Below are experts of layer 2 (counted from 0) of a mixture-of-experts language model. Rows are named down (a neuron's output weights, with its number) and show model dimensions 160-239. Each number is 128 + 32 x the weight over its row's rms, rounded and kept within 0 to 255.
Before each expert's rows: a language model's description of what the expert responds to. This comes from a sample of Wikipedia text that the model never trained on.

# expert 12
What it handles: Verbs and verb stems
down0 [150 125 165 141 124  93 183 155 125 116 144  84 119 106 139 100 137 171 106 149  99  88  91 152 102 151 105 132 122 129  91 147 119 130 116 139  66 143  81  78 179 144 167 134 105  79 140 182 104 131 108  80 210 140 186 122 162 212 126  80 142  56 108 166 145 133 169  79 153  95 167  46 135 192 127 150 118 134 164 122]
down1 [125  71  91 104 124 116 144 139 178 116 101 122 113 116 147 144 143 112 130 138 124 170  91 128 105 112 208 117 125 147 141 106 171 139  89 125 155 179 123  50 133  74  75 114 105 110 170 141 139 122  90 102 120 153 128 160 158 100 163 168  67  89 144 136 120 114 148 110 142 119 125 154 114 162 134  37 150 157 117 137]
down2 [188 167 117  91 148 147 142 108 127 108 135 159 138 151 124  86 199 135 102 165  80 155 172 134  93 142  76 156 120 156 114 131 127 153  85 140 120 133 132  97 162  95 105  88 169 101 111  75 165 133 178  94 134 175 100 159 101 170 106 135 125 137  84 104 199 134 150 149 124  92  88 147 144 152 123 163 133 151  81  54]
down3 [139 128 133 115  95 134 142 111  75 129 147 109 178  67 128 125  88  63 160  88  51 115  78  91  99 157 108 178 104 138 135 128 110 102 117 185 128 155 145 185  84 170 182 112 114 123 136  98 128 126 145 123 136  82 124 103 106 163 116 100  85  87  97 135 104 108 129  68  92 116 147 133 148  90 103  95 145 120  86 160]
down4 [ 80 110 181  76 127 120  85 144 189 144 146 110 146 114 154  96  96 148 152  92 169  85 141 180 135  49  42 112  90  92  84 128 127 107  99 163  85 140 131 144 161 218 150  73 123 125 128 142 174 137 123 140 107 118  87 129  43  81 109 137  33 116 152 154  98 138 122 143  76 161 136 135 127 131 143  89 170  67 128 102]
down5 [192 144 108  70 151  91 110 185 134 158 157 134 154 127  83  92 124 116  97  97 135 102 157 118  36 144 118  93  89 143 187 147 107 184 116 120  68 134  91 122  59  99 140 124 132  78 161 146 175 129  98 165  63  84 179 203 121 130 114 145 132 122 112 104 134 119 124 169 107 143 174 140 181 107  81 102 108 136 154 106]
down6 [ 94 159 106 104 141 193 110 144  96 135 156 150 149  98 122 149 145 137 112 129 104 134  98 160  71 128 147 136  45 108 118 140 130 176 144 132 123 190 138 100 165 142  85 113 125 109 101 160 160 118 173  78 101 163 117 145 144 147 160 131 172  93  90 116  87 158 159 107 215 143 151 178 110 112 134 106 154  70   2 138]
down7 [142 129 110 166 108 152 123 128 148 122 103 108 130 164 140 138 113 150  90 147  99  86 174 188 135 104  98 149 146 144  73 170 136 163 139 152  96  91 128 148 140 201 134  84 114 134 159 127 127 125  83 107 156 135 163 145  95 121 145  90 138 171  58 161  96 141 186 102 177 176 159 150 126 111 124 164 124 115 191 144]
down8 [200 106 121  62 114 124 141  98 210 190 126 120  99 117 167 128 100 147 157 138  88 133 176  71 101 105 141  87 176 141 105 149 114 170  93 159  94  32  57 173 134 111 147  54 161 120 172  80 117 137 105  97 177 173 121 140 115 140 179  98  98 139 161 140 125 119 113 127 102 143 127 133  99 114 140 113 126 120 174 113]
down9 [108 111  53 131 131 120 155 116 132 155  88  92  69  93 156 150 117  86  78 130 125 128  77 162 162 166 131 150 146 104 120  92 103 136 165 112 169  98 108 113 142 119 157 103 165 149 136 100  63 145 147  77 144 112 103 113 134 127 126 118 190 142  97 220 118 161  92 150 152 149 126 142 147 153 131 114 136 115 166 156]
down10 [ 94 147 110 147 151 145 107 137 144 150 131  91 129 115  75  85 123 179 120 161 158 127 182 168 176 148 155 163 104 175  79  85  99 151  74 103 163 116 125  86 134 127 121 139 108 123 128 173 123 181 119 177  86 124 183 135 144  87 146 173 150  80 125 153 131 136 106  98 139 136 143  93  82 151  96 152 135 108 167  88]
down11 [ 88 159 131 179 161 127 130 142 162 111 130 189 148 107  97 136 206 175 147 109 101 153 144 119 189  90 134 132 100  95 159 119 125 123  70  68 118 122 190 123 128 106 133 139 139 130 180 130 115 115 106  88 121 158  99 156  43 138 137 158 109 122 150  95 120 135 107 109 156 122 106 156 130 150 163 125 146 151 117  98]
down12 [ 91  96 169 154 168 145  67 108 142 198 160 148 113 122 134 155 113  79 120 106 141 137 185 124 212  65 108 120 165 108 145 143 119 127 152 135  88  93 150 105 160  71  66  94  97 141 149 126 107 143 152 225 167 180 157 113 145 136 104 121 141 120 157  87 134 132 120  90 120  76  98 166 144 143 184  95  96 116  97 126]
down13 [123  64 149  98 154  96 106  99 157  92 161 170 135 166 139 124 156  68 166  85 149 135 131 127 163 142 100  62 171 151 152 136 146 139 162 111 154 122 140 161 154 140  84  97 104 118 156 168 114 111 142 130 152 178 215 106  83 145 147 150 159 148 125  71 110  84 105 106  62 117 130 121 165 136 118 186 153 176  99 179]
down14 [131 130 101 121 154 120 131  87 124 189 133 118 169 177 101 116 128  91 159  98 152 127 110 109 100 154  82  97 147 172 148 103 165 110 121  90  89 126 105 133 161 152  37 172 139  48 137 100 141 131 110 125 120 135 110 179 116  75  58 110 111  92 245 132 117 136  92 154  87  97 111 132 197 123 154 177 149 115 178 128]
down15 [142 122 149 142 125 163 122 108 155 144 136  67 162 135  94 102 124 126 114  78 141 104  91 174  82  83 105 134 115  96 116 129  84 153 178  99  86 123 139 130 118  95 106  86 110  59 163 194  86  90 137 168  46 129 144 165 139 132 151 202 134  97 146 126 104 166 141 117 159 164 103 136 129  86 145 103  98 146  67 106]
down16 [135 130 104 176 132  97 141 122  85 120 191 136 164  97 111 139  95 153 110 145 151  67  78 113 114  99 120 157  46 177 104 159 129 114 138  93 142 154 113 147 120  91  65 145  96 148 112 103 101 151  73 112 105  95 162 127 197 133 120 149 125 130 119 105 147 113 128 156 169  61  80 157  92 150 101  92  79 122 135 115]
down17 [145 157 103 187 161 138  91 143 117 120 119 128  82  96 130 133 172  66 120 146 127 147 123 113 110 104 121  92 134 105 119 135 126 153 160 116  99 164 177 118 144  78 121 110 125 100 141  93 119  99 138  71  83  85 169 133 155  79 124  81 105 127 129 170  96 128  95 180 132 112  97 159 156 158  81 192 152 166 102  80]
down18 [ 89 120 126 112  96 129 126 178 158 134  97 135 126 138 137 175 143 130  80 115 188  65 142 152  95 127 126 115 157 172 169 135  49 142  97 121  77 160 101 122  80 104 127 122 131 122 167 137 176 119 158 203  80  89 118 133 116 176 161 176 157 128 140  60 138 131 114 130 110 144 153 148 163  74 149  76 146 157 200 154]
down19 [155 146 109 109 138  93 162 138 182 155 151 104 104 142 129 121 185 149 158 136 156 121 137  68 185 128 199 103 143 182 168  61 138 101 108 105 122 163 137  57  38 158 141  81  86  84 159 125 119 101  72 157  87 118 116 130  96 140 118 106  94 161 116 121 124 195  71 153 115 145 125 160 123 165 110  89  90 123 131 144]
down20 [124  42 172 136 103 134 117 103 107 110 140 114 147 164 106  64 123  90 130 125  93 203  85 110 104  94 127 140 131 109 125 111  97 166 122 100  94 133 168 156 149 167 164 132 140 151 180  89 135 141 145 109 171 197 119 171  54 231 130 125 113 173  77  67 104 131  46 178  67 134 125 162 112 147 114 137  90 116 103  80]
down21 [ 96  64  97 157 162  47 143 106 121 165 133 177  84 146 147  81 179 138  77   0 133 105  78 123 154  92 150 153 161 146 114 140 181 142  68 175 137 112 130  81 130 119 122 123 124 132 105 141  75 128 188 178 120 143  75  93 148 144  89 158 162 129 111 115 127 113 172 132 116  95 144 105 108 109 136 144 241 140  89 109]
down22 [182 181 121 123 123  88 168 170 109  85 160 105 154 136 139 117  96 114 138 119 119 113 110 151 125 155 104  77 129 119 183 131 142 120 115 100 159 143 134  96 138  56 157 168 129 198  94 141 118  98 125 107 158 147 161 114 116 110 173 164 164 100 105 164 139 182 169 150 102 124 132 118  85 134 104 117  50  82 120 122]
down23 [151 109 156  74  78  86 144 145  63 147 108 130  93  93 130  70 154 103 138 184 170 166 146  69 112  82 124 113 156 179 203 143 143 108  97 136 155  87 102 186 156 114 175 193 122 130 159 126 120 159 182 138 124 150 124  95 131 131 134 144 136 113 141 152 144 125 137 159 169 128 120 125  81 120 126 127 111 114 147 117]
down24 [160 126 150  97 138 151 144 174  62 159 151  92 127  89 123 124 161 155 101  77  64 151 127  86 115  98 158  72 143 133 107 164  66  95 136 114 124  86 149  95 160 128 147 138 132 101 106 137 114 194 144 192 121  93 109  91  59  58 134 157 135 100 108 111 164 105 133 106 124 115 121 101 170  90 131 204 138  86 153 157]
down25 [117 131 106  62 109 159  95 148  95 109 148 186 159 175  87 134 111 124  79 167 118 108 105 191 177 127 113  89 156 123 129 110  70  82  59 128  73 128 108 134 143 137 100 133 121 162 131 140 118 151 139 137 129 156 142 102  65  69 126 118 132 162 123  97 144 122 116 102 154  90 158 175 134 104  94 148 164 117 138 104]
down26 [127 130 124 138 144  99 122 157 184 129 167 117 127 121  85  39 144 152  71 139 121 116  81 125  52  89 141  27  54 154 159 143 111 131  94 151 124 107  84 197 122  80 165 116 154 120 122 139 159 118 107  97 176 171 171 120 116 132 128  85 145  58 175 129 123  98  69 159 184  99 109 154 149 130 145  48  99 101 112 130]
down27 [142  78  63 124 109 137 103  93  84  67 149  92 104  72 145  87 120 125 108  87 122 169  76 122 100 141 101 161 156 138 113  91 132  98  70 123 130 128 146 141  74 170 133 104 133 142 119  59 106 191 165 151 219 129 146 134 135  80 149 140 162 200  94  80  91 110 156 106 120 122 143 121 146 142 157 139 121 151 151 143]
down28 [116 164  50 122  91 140 101 150 137 137  91  98 128  71 152 135  71 115 122  81  79 134 132 115 146 119  84 145  99 116 103 140 177 133  88 149 132  79 104 120 188 113  60 122 164 104 133 127  87 127 136  94  98 148 199  47 131  94 121 165 100 185 154 158 120  86 119 151 131 159 149 121 134 111 154  75 174 145  68 131]
down29 [ 97 145 171 130 155 145 178  90 101  89 129 105 120 150 114 100 107  63 146 107 149 138 106 108 169 135  67 176 136 153 129 156  86 120 185 136 121 152 152 117 111 130  76 122 135 176 118  96 129 115 125 139 172 136 114 163 155 152  99 119 204 137 114  71 100 122 121  72  87 151 150 126 178  58 164 137  84 139 136 119]
down30 [144 144 133 167 149 131 132 133  99 166 111  93 171  97  80 162 123 116 145 149 115 110 177 108 112 100 122  70 128 165  93 162  85  98 138 136 109  65  66 155 171 143  72 123 156 168  96 135 110 124 154 187 115  98 155 146 133 110 151 128 134  82 146 105 142 117 182 101  78 111  71 100 116 147 131 132  90 146 120 105]
down31 [168 144  86 160  89 111 157  38  99 125 149 105 142 121 169  66 149 186 108 160 154 112 171 101 115 147 157 118 150 161 104 142  94 154 127 130  68  64  75  83  99 123 224 152 120 114 135 138 108 179 121 159 177 108 126  93 211  66 179 119 145 118 144 126  87 150 125 125  58 111 152 121 116 174 103 140  82 109 102 121]
down32 [119 159  92 134 163 105 181  85  93 156 119 118 110 112 110 139 126 171 109  95 115 155 124  30 109 101 131 137 118 173 125 107 120  90 102 115 144 176 139 153 136 103 104  90 206 106 114  64 101 176  99 106  70 145 123  95 121 151 136 109 110 116 128 118 107 172  90 124  74  90 127 119 131  59 108 132 122  73 112 166]
down33 [142 127  92 118 157  83 123 120 123  82 133 118  75 134 123 131 106 119 110  86 185 128 111  77 146 117 126 124 119 110  78  87 126 145 145 149 109 156 185  96 153  79 165 209 128  87 133 181 106 190 204 182 113 165 141 187 116  71 119 164 116 163 140 117 143 130 147 151 165 132 160 146 125 129  90 158 155 174 127  97]
down34 [111 150 130 121 138 159 105 180 153 108 112 160 137 127 159 153 105  81 147 123 123  92 127 207 100 136 106 152  88 156 206 180  76 132 133 184 102 110 150 146 132 150 175 166  74 123 125 108 165 108 200 117 132 160  96 137  99 130 159 134 207 152 143 102 185 125 140  61 130 110 130  95  96 186 178 134 126 112 151  56]
down35 [113 144 110 106 113 138 113 117 159 131 192 100 112 114  97 128 139 154 128 146 104 131 135 116  82 112 134 162 128 176 118 135 121  96  66 115  74 146 122 104 139 132 172 140 110 147 150 147 101  82 189 148 138 138 134 101 171 112  83 157  82 136 151 145 112 186 172 105 164 127 121 139  98 149 157 141  92 100 122  84]
down36 [118 110 146 135 114 140 115 119 144 116 134 148 149 132  84 167 119 155 190 102 148 135  75 128 108 191 189  64 136 128 156 113 121  67 119 127 132  78 169 196 171  83  94 169 119 123 121 132 143 158 178 152 170 130 140 165 120 145 172 194 159 120 112 144 113 112 149 141 136 152 130 103 174 121 121  89 165 140 153 163]
down37 [ 79  89 159 118 107 137  74 186 145 159 143 138 119  64 149 157 168 160 114  84 119 144 106 240 130  69 151  98 139 128 126  69 166 135  66 150 210 119 104  99 120 190  60 180 115 119 137 139 122 149 107 126 105 118 110 116  46 104 159 113  57  78 122  95 154 111 163 145  94  77 120  94 124  90 123 205  88 136 125 141]
down38 [180 121  95 102 133 137  82  85  95  93 131 141 158 106 132 102 148 160  93 152 158  89 100  74 119 125 129 142 204 122 166 108 113 110 158 163 168 132  94 149 111 136  66 138  71 164 149  86 124  74  78 134 110 137 145 132 152 152 103 125 140 139 168  84 145 124 124 145 127 140  83 205 126 138  93 124  73 114 164  97]
down39 [119 126 108  94 127 132 133  88 118 134 144 127  68 156 137 107  89 131 113 111 128 124 114 137  84 160 110 171 162 157 103 145 166 159  85 111  57 135  94 109  90  76 174 140 126 151  94 111 102 179 124 150  68 133 119 109 148 165 135 108 113 157  59 165  99 129 163 112 148 138 133 118 147 186 162 139 113  98 131 109]
down40 [106 120 127 108 137 102 131 134 125 121 107 174 129 129 166 117 117 163 191 113 151  96 125  91 161 141 125  72 101 133  98  89 211 103 120 138 127 130 116 144 140 173  96 127  84 125 157 120 108 144 108 145  21  79 167 132  97 122 140 184 178 144 120  94 115  77 129 124  90 174 100 155 130 112 157 106 170 128 116 161]
down41 [145  65 186 101  85 118 124 127 106 136 111 191  79 169  86 182 116  98 175  87 155 103 173  69  97 192 107 132 144 111 158 137 108 131 144 130 113 143  92 163 103 127 102  97 120 131 128  79 139 108 179 150 157 150 137 133 121 211 125  91  88 148 112  54 165 142 129 137 112 171 152 139 123 124 126 121 127 206 100 130]
down42 [ 99  75 183 171 173 140 104 194 108 131 132 152 165 167 139 120 154 153 114 141 114 112 208 167 106  81 100 133  66  81 114 160 117 147 127  74 210 148 178 207 131 107 100 154 112 141  74 122 121 128 131 107 135 131 160  85 125  98  86  60 131 130 177 109  86 130  73  96 110  74 169 122  86  61 125 108 139 143 152 116]
down43 [107 161  94  97 127 167 117  86 191  77 127 137  99  80 170 165 130 147 191 129 139  82 160 146 183  80 140 132 109 100 151 115 117 126  76 170 169 134  82 177 140  84 109 138 127 140  46 174  94 176 150 115 204  88 114 119 147 137 103 159 179 116 110 166 102 134 151 125 100 163  87 119 104 133 141 144 162  65 133 125]
down44 [105 143 121 127 128 123  71  98 124  98 129 111  95  63 152 120 116 157 109 100 156 126  35 214 124 164 120 187 175 118 174 161 137 152 143 143  76 123 155 135 128 105 125 101 150 107 101 149 208  96 148 135 137 195 114 126 149 131 159 123 124 137 148 119 152 103 147 156 129 190 166 107  91 212  82  69 135 142  98 169]
down45 [ 92  91 111  97 145 143  80 127 133 100  91 126 187 136 111 170  95 124  84 127 101 165 148 140  57 189  57 111 134  93 129 117 141 141 168  70 177 131 132 171  58  47 115 127  86 106 162 136 108  61  80  93 101 118  89 151 128 118 132 133 155 119 211 126 159 139  78 132 124 142 154 135  99 129 193 133 130 151 211 153]
down46 [122 150 144 140 115  54 125 143 141 150 150 127  71 140 178 119 105 114 183 116 165 133 148 105 159 141 164 139 131 167 211  88 160 163 109 168 122 127 130 126 118  96 130 123 146 174  92 146 190 117 172 112 149 142  85 106 152 136 179 123 129 116  89 107 137 155  46 110 158 168 198 117 165 146 104 161 145  41 128 145]
down47 [100  92 156  97 116  58 109 129 108 113 140  77 126 161 173 106 135  97  99 197 125 111 151 159 135  96 151 103 132 118 153 159 118  96 148 130 143 132 158  86  97 108 129  98 127 145 125  93  73  67 108 132 118 144  67 131  39 129  51 159  92 171 111 148 104 145 134 122 134  88 178  89 144 159 166 119  89 122 145 120]
down48 [111  91 208  99 223 116 119 192 116 155  97 114 145 116 202 109 189 132 135 161 181 154 116 114 110 121  87 128 132  88 104 129 173  31 157  59 140 100  87 158 140 118 147 130 109 127  70 100 130  84 142 114  54 111 134 139 163 104 186 121 117 156 100  98 108 140 125 111 150 127 128 121 180 142  94 208 167 142 124 119]
down49 [156  88 117 119 124 145 143  94  75 137 117 131  93 110 142 166 101 126 110 125 137  86 167 135 112 222 135 106 179  95 110 136 134 140 102 123 149 109 170 129 140  41 147 186 118 158 104 126  73 143 159  91 159  71 135 117 178 153  73 115 155 179 194  97 151 129 136 126 182 137  20 114 134 132 114 139 153 116 147  88]
down50 [162 132 103 124 125 155 143 130  92  87  99 112 112 141 120 124 117 119 101 133 138 187 194 159 122  93 116 147 154 118 169 138  86 127 125 170 145 143 125 107  94  84  97  90 122 113  88 108 148 169  86 116 138 146 140 119 189  97 140 103 155  91  83 159 158 116 123 125 107 222 135  68  87 130 105  81 103 141  72 120]
down51 [102 108  89 121  94  87 151 208 157 122 151 166  95 118 129 116 144  80 113 103 200 118  91 144  96 144 138 126 108 137 123 199  88 115 155 127 100 122 117 136 111 105 145 135 128 142 143 160  71 159 185 108  55 154 170  44 133  80 149 102 110 124  94  68 186  89  97 126  76 121 111 130  87 139 126 104  97 115  95 146]
down52 [125 112 120 142 149 110 115 111  99 151 104 152  78 163 107 128 124 139 167 185  96 113 142 145  69  78 120  91 146  89  86 127 133  99 141 119 125 129 108 169 153 128  32 136 119  92 126 141 164 110 136 162 145 163 204 127 116 145 106 144 100 156 126 137 149 116 145 147 110 121 116 141  65 116 121  91 130  94 130 174]
down53 [159  96  91 122 156 134 124  80 164 114 113  80 130  99  92 131 150  74 160 145 136 154 182 181 124 135  99 143  78 109 154 131  61 180 112 130 101 108 107  92 136 163  99  81 176 183 125 105 137  98 164 210  87 189 175 126 127 120 101 133 100  78 128 111 127 102 157 141 110 120  81  91  79 112  76 141  84 120 209 149]
down54 [118 123 170 117 102 138 130  80 113 156 116  66 128 128 107 153 110  81  91 113  99 139 126 160 114 151 114 109 131 125 180 154 246 128 146 117 156 144 110 140  88 132 115 133 128  95 168 116  91 136 137  87 114 122  52 132 148 127 120 146 173 106 138 106 125  96 155 161 196  81 102 103 133 157 181  95  99 159 115 166]
down55 [141 144 106  97 147 118  71 135 150  52 186  76 174 158 149 167 104  91  96 113 112 143 174  95 137 112 135 138 186  79 150 130 153 176 121  66 206 132 120 137 117 107 117  85 121 129 145 128  81 116 175 126 142 107 141 115  90 163  94  75 126 139  91 179 135 111  41  76  84  94 133 147 107 173 133  95 111 116 107 105]
down56 [ 86 101 146 112 104 157 147 134 141 137 135 121  81 129 101 159 153 174 157 109 138  83 146  88 107 139 163 133 132 162 136 142 116 125 152 115 150 101  70 151 119 110 140 156 115  95 124 128 151 154 153 127 143 122 177 146 112 184 178 130 129 180  92 100  54 128 151 104 108 135 134 154  98 127  67  66 179 121  87 179]
down57 [108 150  91 162  93 145 179 142 161 118  85 165  83  64 140 134 166 130 107 140 165  80 138 130 121 128  96 126 107 148 195 165 125 149  90 159  95 113 135 115  99 157  95 106 132 123 116 136 133 101 148 170 143  93 137 176 149 169 115  72 172 113 133 119 181  78 113 149 134 192 103 155 117 167 139 103 141 124  99 114]
down58 [127 168 106 100 104 114 145 148 108 130  82  99 185 141 151 143 132 128 154 166 181  94  72  94 150 130 162 152 161 153 159  84 157 155 151 158 165 132  92 136 102 139 189 119 128 167  71  90 145 165 114  77 138 153 143 130 130 132 167 152 141 123 133 125 122 180 151 154  96 122 120  95 112  92 160 136 112 162 134 106]
down59 [153 113 126  85 155 100 160 118 124 160 127  84  84 121 164 153 129 112 158 121  96 102 151 142 113  89 129 141 139 174 104  94 163 130 104 149 133 125 158 117 117 130 158 136 136 137 100 113  95 117 106 122 112 130 206 111 156 151 215 128 107 173 112 163  75 122 142  56 123 163 110 169  45 105  96 158 156 142  72 136]
down60 [128 163  93 159 119 136 115 133 142 120 146  94 148 144 160  93 116 112 186 165  63 136 132  64 115  94 107  79 171 169 183 127 168 184  86 144 121 142  49  65 128 131 129  99 120 118  66 207 102 150 123 136 110 126  95  79 143 123 110 138 114  94 106 194 161  87  90 123 154 133  77 168 104 118 105 122 143 123 144 142]
down61 [130 126 124  67 167  84 127 143 126 148 144  77 228  75 115 133 119 148 133 109 158 102 100 157  84 124  99 118  92  72 125 139  98 139  82 114 146 164 123  82  80 153 139  86 104 117 117 181 103 155 142 108 121 135 136 153 183 156  99  79 151 165 145 153 131 105  55 107  46 136  91 140  61 117 129 153 120 157  66  84]
down62 [158 130  67 122 101 117 139 142 101  66 123 144  82  80 116 108 148 109 131 116 111 172 139 183 144  86 132 115 152 189  92 114 116 117  27 117 141  92 215  89  79 127 115 129 160 139 119 136 153 142 107 141 170 119  92 104  85 130  99 115 173 123 116 118 219 114  73 107  91 148 148  84 168 116 149 186 173 128 108 163]
down63 [ 84 196 107 143  74 145  88 124 146 144 132 156 124 141 107 156  46 103 137 117 151 206 148 118 154  85 108 161 123 165  90 130 135  88 100 128 109 204 159 129 131 137 153 127  98 131 113 138 132 137  70 117 180 192 120 109 103 189 125 132 125 151 145 152 113 160 124 140  94 125 121  97 128 167  62  86 138  44 203 173]